{"num_hidden_layers": 14, "n_experts": 48, "lr_router": 0.00232, "norm_eps": 1e-06, "tie_word_embeddings": false, "max_steps": 4906, "dataset": "wikipedia_en"}
Below are experts of layer 4 (counted from 0) of a mixture-of-experts language model. Rows are named router (the router's row for the expert), gate (a neuron's input weights, with its number), up (a neuron's input weights, with its number) and show model dimensions 0-159. Each number is 500 + 50 x the weight over its row's rms, rounded and kept within 0 to 999. Numbers have three digits each.
After each expert's rows: "gets" lists some tokens that make up at least twice as much of what it gets as of all text. This comes from a sample of Wikipedia text that the model never trained on. Tokens count by the router's weight.

# expert 44
router:505508551486539503601415498566583418526525425525550540442520485507459412518557484459419488449493587473528580426440529468507499521517447552454568515417501497449535542494476503473568568467489338520481490539515528529466449464475495489471465518499484503455460539531506512500464490502514583541488573554585424519461594441480431485347519507440537510597484428477507476578497508567531450597551517433475545451512516507487503577393570582517565452530662558462485482534478475517473548445524528
gate0:459500444593541497446531495541540408457493532476543537560457482385473596523544452482548495519520525459548521538561459605473465558548453498562558571520616531465570481447559465493464506505466552522465513481399420470519536581527432548516429523440546479479510523486521604439425451443480530511491551482496506516467603409541411497511528563479524590500544483482407576393495470519464472415491468487543547439421585444511483524585545531494549434522427482564442477542451486539407413498442480
up0:560543571465526441512470545601449601459449473554436437505529489477549450458531577403588567491515507570500495498401577517538474455520465530465576482633489570543521448512483478411469556357487446466502524500563442480460530513547556448497443408580441443463531479525536499574562489512473467538487527596506461451542541473553514524503426509607503403509473544584537445504522522431515505507421473588557491502408445486487482409442439459512530550522408468492437558454487521498522562487505490
gets: "00", "10", "0", "50", "40", "30"

# expert 34
router:487529475454497497506495401520515509540541564450564401455544539521551485454512408434452423483533474561568502452482500491502518542542494477477565627435467541590558496552440595383536536474571463481469550505549418557473475450510489526537446458458447509485495567530520381453476532462473565472539493526568482511441486502461449514496496525464488359527505377596499549529442393455499496577543508554604512541528509526473441513492433429583450380501611491450538494570521507494499527539477469
gate0:502494584458578502550436494429551480388528452475504533529474482512538514511481487559518506458449454485458411499474556491450467456604466451482480597410589509602558479424418437466626447532496473511459474486594463488456496519546537522479485485532487593519469559592514535423503482520527426481531524540505456428545490527474427506489526480537419488455612534571562522672549513492487445475412490488493414517485537488390570502516440485575449451554527527477548453509557586527432448485491530
up0:553533445526440533400573512489448523631482504498524536461478464423488487470492497438501528540488536528516596495457438556517534557439511520548527403599416524482484575542560636581365586470539585498516497554467521557516540481414439475526491492458466472434487448484485478518440497481474604517498529464483499476464464470522555514525435506472577508531411459499453460397397494505502561537598491491549629490558476455512466461500490542442496556426480511522458589483487364524569501506464502
gets: " in", " on", " In", " at", "In", " of"

# expert 18
router:541487515457544511522442533534458481546556498495545407511536432460531464525514529472430428414529508466561543552446495484479610493492485526500488551359556500520483485456499509468573576480570437530512608496499502506493516458493540526571416478507484629538452551603489380500512531423498509485491470567582442540471495544505516439469422491436530424540502430539506528536507497563477428525505593500568510565485505511431477466457481442522592412562611505481449489661406456496463577463478558
gate0:438541430546396466588532476530491534559524443391560451577445519522563499446504532525563539565422479602495447509512503514430470643481467404484536442514497478478483522460454496561525512525426578502481471554505559430499473481483597641550393566490504569517495429501504449452492504483507464507506571453468507491407499531493519523505563503456500521480504519535564456543433548574523527538514454502527457528473455542523518472407503555570396549425550493445449488525571350464495463486424572
up0:484418541531500534484581536506595526519481425428573501572480487486502544438625579435530460545512451453474473463521504492464495584504464480551462465452473410417465579550363526553504431464474520473470540466505587519514537483463642578542470500481592563548499514537451424500513462601501473517553519459481522577470459442468467564441451512464450473519502534490536515536483431470557463456455546542440462412475507529434483482469426538552477612515478454505497552584525586512383439442566555
gets: " |\n", ".\n\n", " \"", "\n\n", "==\n", "\n"

# expert 12
router:512590433519564383562453510490470472516526541451541491532546524572513509568518543435539494555453424517541568521507477376520530510433550545446511531464511531433584543360509523461540562417553523610454506500507467571494457373430505528538451573491526492414448502584497485449473510498494479464463518520534431557417521566459467455373520544502578501614559476469489531512489468455514552555580540561580488423479551581492537458408508476484500468475535525463537538608487512475537564507488464
gate0:515443418511565429421493508502541463581512516500483446514441680464483439469566529468485393510478456467576522502503457578527575500592522617486520566504454584436515445530611505478576467533486530452497556522561516392478491455550522480518473496590548415539478518436468536472456505519444476483449583464474490432487445578558542453539481513553491471480483431553449448531493447519510477503543520494543565475552450574480461441478528476487438493546530493463557463666464426498467540408429499
up0:421586413554492558506537556562481521438489522579502583459632490580519631492485489539478579504486445528563511553478536483408457422483499446489518460538512478630420465497458468576524552421486529550500393494435535597544464559474523525473508453524474486513523485497527436557501478489513513496543404619437534463425485440503513565486478391450507531445439521527383426451395499479501485453503471547427562489415535506536526534542443440533469553525574515522465484463519539522484477581486503
gets: " D", ".", "al", " L", "am", "ill"

# expert 23
router:498445463458588513523444506482531439463446465410493481531593515582499526506471461417424472534558404620563476511517441505530603448490440482516434560450518416502591521503440482497524526486581413542485560483406433514429492409460476547541523472485503474478460513533484479509462467469547469535561609483478509493385540436466493500513543488462474503575527548489566533491497448458581468663560588513457522446522576553458463554491465511583545459504555546460509504581540439575461576509448561
gate0:533479530474558451531502458533553519393491487426465463483487408591494513524484487497499469517500477553581581601450500509522483522492442519514371471491463628524526501539471482431560482578477570413453521419465506441478509533428533515552480469537444486432520656470443458433486415513582501543531464531423411508456518560515594600444508574557580523519467495445506548586486507530449512509502517498418505528520475449531460452537498484452560439516440511395549530529506470542557551527372568
up0:537448434512525453520451526535530545531540451516579515530492487406471573573479554477461542432547510450414420480467505636530457465536479514433554517565528495452488529550553487447422471532524493559511523517551452548508437476427529377562495576458586527384480439481513595547440580469537515468425461507531516558415495499481493469458490424488468578446542484426569547530554472530538498445558478490540451515428524514537536443457490372548561467511594543504430448460518577531492481526607396
gets: "ar", "io", "o", "or", "al", "an"

# expert 33
router:507545534509498510496458482483435373570517466464497439542575542479538555513501477466427378496461563488600449483508483541422580460505488515451491532406519541464489548485456530486598505577532450537525555551388508582540507495502491491534444473506466519481487500548491393567534555449515502442463492566578406447365498413502543529492387482484448467519438444535502532516537405500524406554508478475543475539503511565504526462472477477573471377455642538447559416529519484599487539495498503
gate0:438511528538559547481605509539385454526484467490477463387466500451526594509486424564551645540517500589547523550548528442471493464511500521509511462469517616424397451498502466430507556458470490575532497554446489409458513559471461440476399503441495503510500482507556404491530479461463461553439509501488558548452572547380543485557454564483530485478460499587500436500473418569509514544578566551519474522462477454507475585438445594527472481474511416433533442499485523544508593564574505
up0:448432535430462471439401454449520601494637517533490456617527572522444519533391552422405372507483501519491495454459470501555556492572496563478530588486510412449543540477466513560459485575467500432455498504469551509491501511566493447497537444521505498513567464451405516495519555478501529515559499402539416540546475462602481482521527505510490484595518473458527640488471521468620468487451533471542454468498520518438435432526559451480505493508496491589582544611529497486503473437447535
gets: "==", "===", " (", " following", "====", " after"

# expert 21
router:565509512361526528571425507501412482491482443406630418408573449452493497512469514442435425425497536515563549492514518524507549523529483495433518543407476484503497523478450543480565563505578453502487537513465483588447507461544443511580462500465470523469410558539492432468501483423470534481485531497514425538443563454493471453502406492450515441556497481539480544593463447481537479604553546439611523522527485568473481476433492408527480358478577536505458456542519502578545598475549552
gate0:519495471451454490543519423538525476476440592450457420493529413523445535514474550533560496527471500467531507567352454467498520546496450498532487548564533527518546507379587496506447458540507427489442468491529463458502436460537573504462566494491498602487465505585535490518597600547482552445531419429524443517407482514500518496515503431496456541668464442480453474548485477501528486480502547511426494556490406510427497590562416451593512473490582599502511378478473559561565557516505520
up0:519538507546388494513534456519519462481455526495432505521519468571448596451427485486551518519461509516474519510405518537560464539384392441535588496510517525591517446450605443449470472471471449508482465497432549456508436470558559474498530491533461497495469477537527524498526496598528445507578476492526487465412561527492479455499421476545498568610462396425408504484398438514465527587520554523478536593486458571477558570570450555558546457476486584482513378479511520635528585461497511
gets: ",", ".", " of", "°N", "),", " for"

# expert 35
router:595576456480513430568511512514425557468447422486498511513566513476533472486537540476474511481564552493525524469507538494467592448435511480476467565410434577494488535517434523514538567449519439464477621508474459582449502477557450444582464490513522561521414538503463539553572436501548528535507492501523453468383537494507468483407453468465559484593508445530517528528462437521522541573589529386549596529587538616426528447410550540558539442467598558437492488561534500572472592475533468
gate0:531521575501535604501555396597584503479495433432479509503498538559429445477424554541471442369468496469494571521513524518502472587484520565577460583500544463589508499437534534474479474465532523439543497532475509591570448536455403465483496519436513503482577441454585424511502553408542525526494463509465454532458477474463506496453589487471606433471489437389497459565570517486572477548526591456488477567558466564461510473461472471534570501491494512371447500442483535570533386500462518
up0:536555571457555591512561365584567510437452435480473482536513541507424487513401533546503470421455539533469566522523527525455465547461524580578481553486549482543551519447506543439462450482483518442509506514564495583564455525436424430495501497390532472516554470468555420527468542418524512509484467473426519530518496473476485544432578473475603418460469470416540449566586527438592507506543524465477475561583488567482496422466477486530600487500477538418481512454482554576501358442508571
gets: "20", "19", "–", "18", "17", " Preceded"

# expert 13
router:478482484532510519528443503586454551458489515504522406514606441622514496492548438450430464457546456520492551444414461523566520483480469466512570543365493495466464497432424508525473468569547437503510583480466511519429467430539485595559464563487502516482469540508584486536452542467515530459438516489489463548444544465486456452475491454463451464514505401651520494504482363439467462637498507524590559489578607568404509515421485474583535518526562512458502510561484555563496544464504476
gate0:482482481607480519508519530500567559482419488461486553467468506452535493492499614478426492475553452500551428528482563479435533439466477454590480491534536514508492509439506513476456558498438574539594463495420508490519538538483452516478510557466522550480496500510476438357551475480534599597472571533505496561439477491638489415613449537466494580519511578493571471474516476525524474474531625404510455395375474471476584483544512533465506563483481435487514453526468424541443490568478369
up0:463427531553520527528613469374546586498473521476517479503510562458464527439514510374521486467536523515526504492487552558465496424522486437556525416562567510514525545541419532491549537473449522521565457442411462543490526531520528521452554540499447498481518471438472391421525380557502575518514553595461480560494448447627554450515460543407434520453535543508519440451489473568467457541502517440584552471416487402511527513528478509471597506530563512519483505448605419587465449532508409
gets: ",", " October", " September", " November", " June", " March"

# expert 26
router:544515522421548542550451497463415529502476456438542403423577497457467475494455564455472440408514581593550532484513521517474571582552475482446487532414479504453516525541432533474558578487572471514453532539481521594437528463511497514591460468468458509499429543556478492453554475424489485463464539476539437482399553448503445469456411509419526441570462467570519554578466460486482458592549523499635516477509478559449444459416466432511490369471576528496483490560478491551521618473571537
gate0:553508537572482586525433414548498473592646468496467533460494467573497456554495482503428591561490480546484513458517517536469494501453461551525394529471446410542587450495455467510481411441487516523503435364380563533623503581484442399505494574519498584389528519540520538493526542468557528523562479583446486487468561529557493437499539495463510550549405460548552469479571499419404504436433504385528491506527468515562506472490534526500483500469575510507498475515475476464546509495438528
up0:433426532413536422552519546467556482522434517559585434482508456509396448438469535452513502525527527540514492534483507410443496478478530485519617435609466575415462561511517450511507503576570539529483522563637447503413491432483533542537424445458495372528451500475545477512504457580563473421482561468493516512620474488508456536436574500526507451542522573482490470485487443531623462558518512558492542501505479523479460621419455416573503491504440501572485509418502458547547454504505476
gets: ".", " the", " (", " |", "'s", "%"

# expert 14
router:556515505411545515550436525483395500467513472393598439409545469442488509486441545454447433421518539502565538504534510511485536546524478470460530533393465535478486544482435512458548564480592442553478545495495462586438513438538483538580463488481473559484449544514521465449533486438462573496508542496546405559443544441498466453472433477406532442515445503583483540587460451502512444603604535470625525478505501575477502502442455430544451362488590513524480475547501484567520581485562563
gate0:563518536550431472399347532408496468475507555509544512556518537565507403522605515407545481409543525537489541439444464546557486524466423508425504570508459474501448583449431461533502470368500512467519489516543414484482554457439525580511509499562469461397533447551490555519466513502421481547579586472469581508497534469604400540432443515512506568506514559452515535539508610520523479559619456505459513467483459541389541501485523564555488449471473499532503540519474456517531479471485536
up0:577531462525511467541434435442493474489537552590515553599488476552443501509515584503568489442538514482433572448474428438589481527602433466404562494506453496454487491525500455494513540351477448498500464469478468471517540545475504530464514546416503496439488518623555533505423462504420471534498649540535553510474480475522478599505456537628514604554499481519562427497494526497539436483619501462502553451473502408385493480464498488475509465514495548489522618538491451489482399490469461
gets: " ", "\n", ".", " to", ")\n", ","

# expert 43
router:442528432499561408539362459503546460492578469384505438495548482529543485549567469505437420428566516451487480480482497459486470544524496536419524591464465489488510517454461556487633479465498501533487540542409515562443554488529517493531536524493541494459467526529490512431428521499483480428457599496528392455443572451435512479507432466498593473501443341522553559451494434503430432603537596493507513519528551487524442498447446419515531420478535597475556422551457525529490494486434478
gate0:581484520391479494502530484476476432497538487417487487569412492527554521592488471551458586461554519514431494532459579461530511492496456502479531621392532547450528449467642470554554449452453445428462422417476536536545502470466483483483517513396538514459523474536413517453473518520486499527581447389496587506501539604488440516543471467544471416534547472542617502492410505506568468479531550503457448475514519554439476488484506456466504541551518526466605618533513614451541425474490541
up0:561502492477472550451510567485572457557579490522480563503484416466484434595418448541456526567533418508512542492423550389560479544417559534519448546470510601472458492442548455608533447434464416574552408507486483518559470429482510450488532567446546537505478439498435581401517513555481449463490477455589579502553570479538552437580533526565525473567572514552480470473404460563464474460466453436573449489536450551476491566477450451399480431488514585474515520548505521540546463464490516
gets: "ton", "ley", "son", "ford", "on", "man"

# expert 9
router:548500423538509500523432519541427530558517423499585448522642467568484444496559498519475436489509542516516460512465525467496495543430496520483486581442461526482498556516430517455520517403493429540503520521385520489431481493537544554593456424463508540454546538580499526474437504476557430442559545495592461522394571493502499490400498489396537420500441436531498517496516439514529454621521528489556572481512570599388524430505504510490471486500538467498441494482570501585522636448529611
gate0:498533534527543418424477565465460538487476532478471545499490482523578557510532485544498415472578497534531526428493502439535442450552566457576435524466525469472470491558572504512460448428506604432535505446455519483466461555383526503556527475449417483560477548538521416549407526578568586398561459548480456485469481491605468536492518541512577527548610473554503410444455458488421530477438656543486453541465453552448426423492510577550481486486504463546447434510604455500491542451526535
up0:504493559544483427448462552461410538507523493463530488547462473510529562477539504549482432458530497528571509418497468478508467455491551400600516471444563501485501475503563554510494495459538587481526480446395497479506468561445501533596517541419425494561507580516516384571449609557609560414551394521476471466368483501608563551497534493405540524539603534536447419490476477480462514475512592487506417586492492456435490410491511494511409492472530458545483503507580452495516557468511562
gets: "15", "09", "08", "06", "22", "07"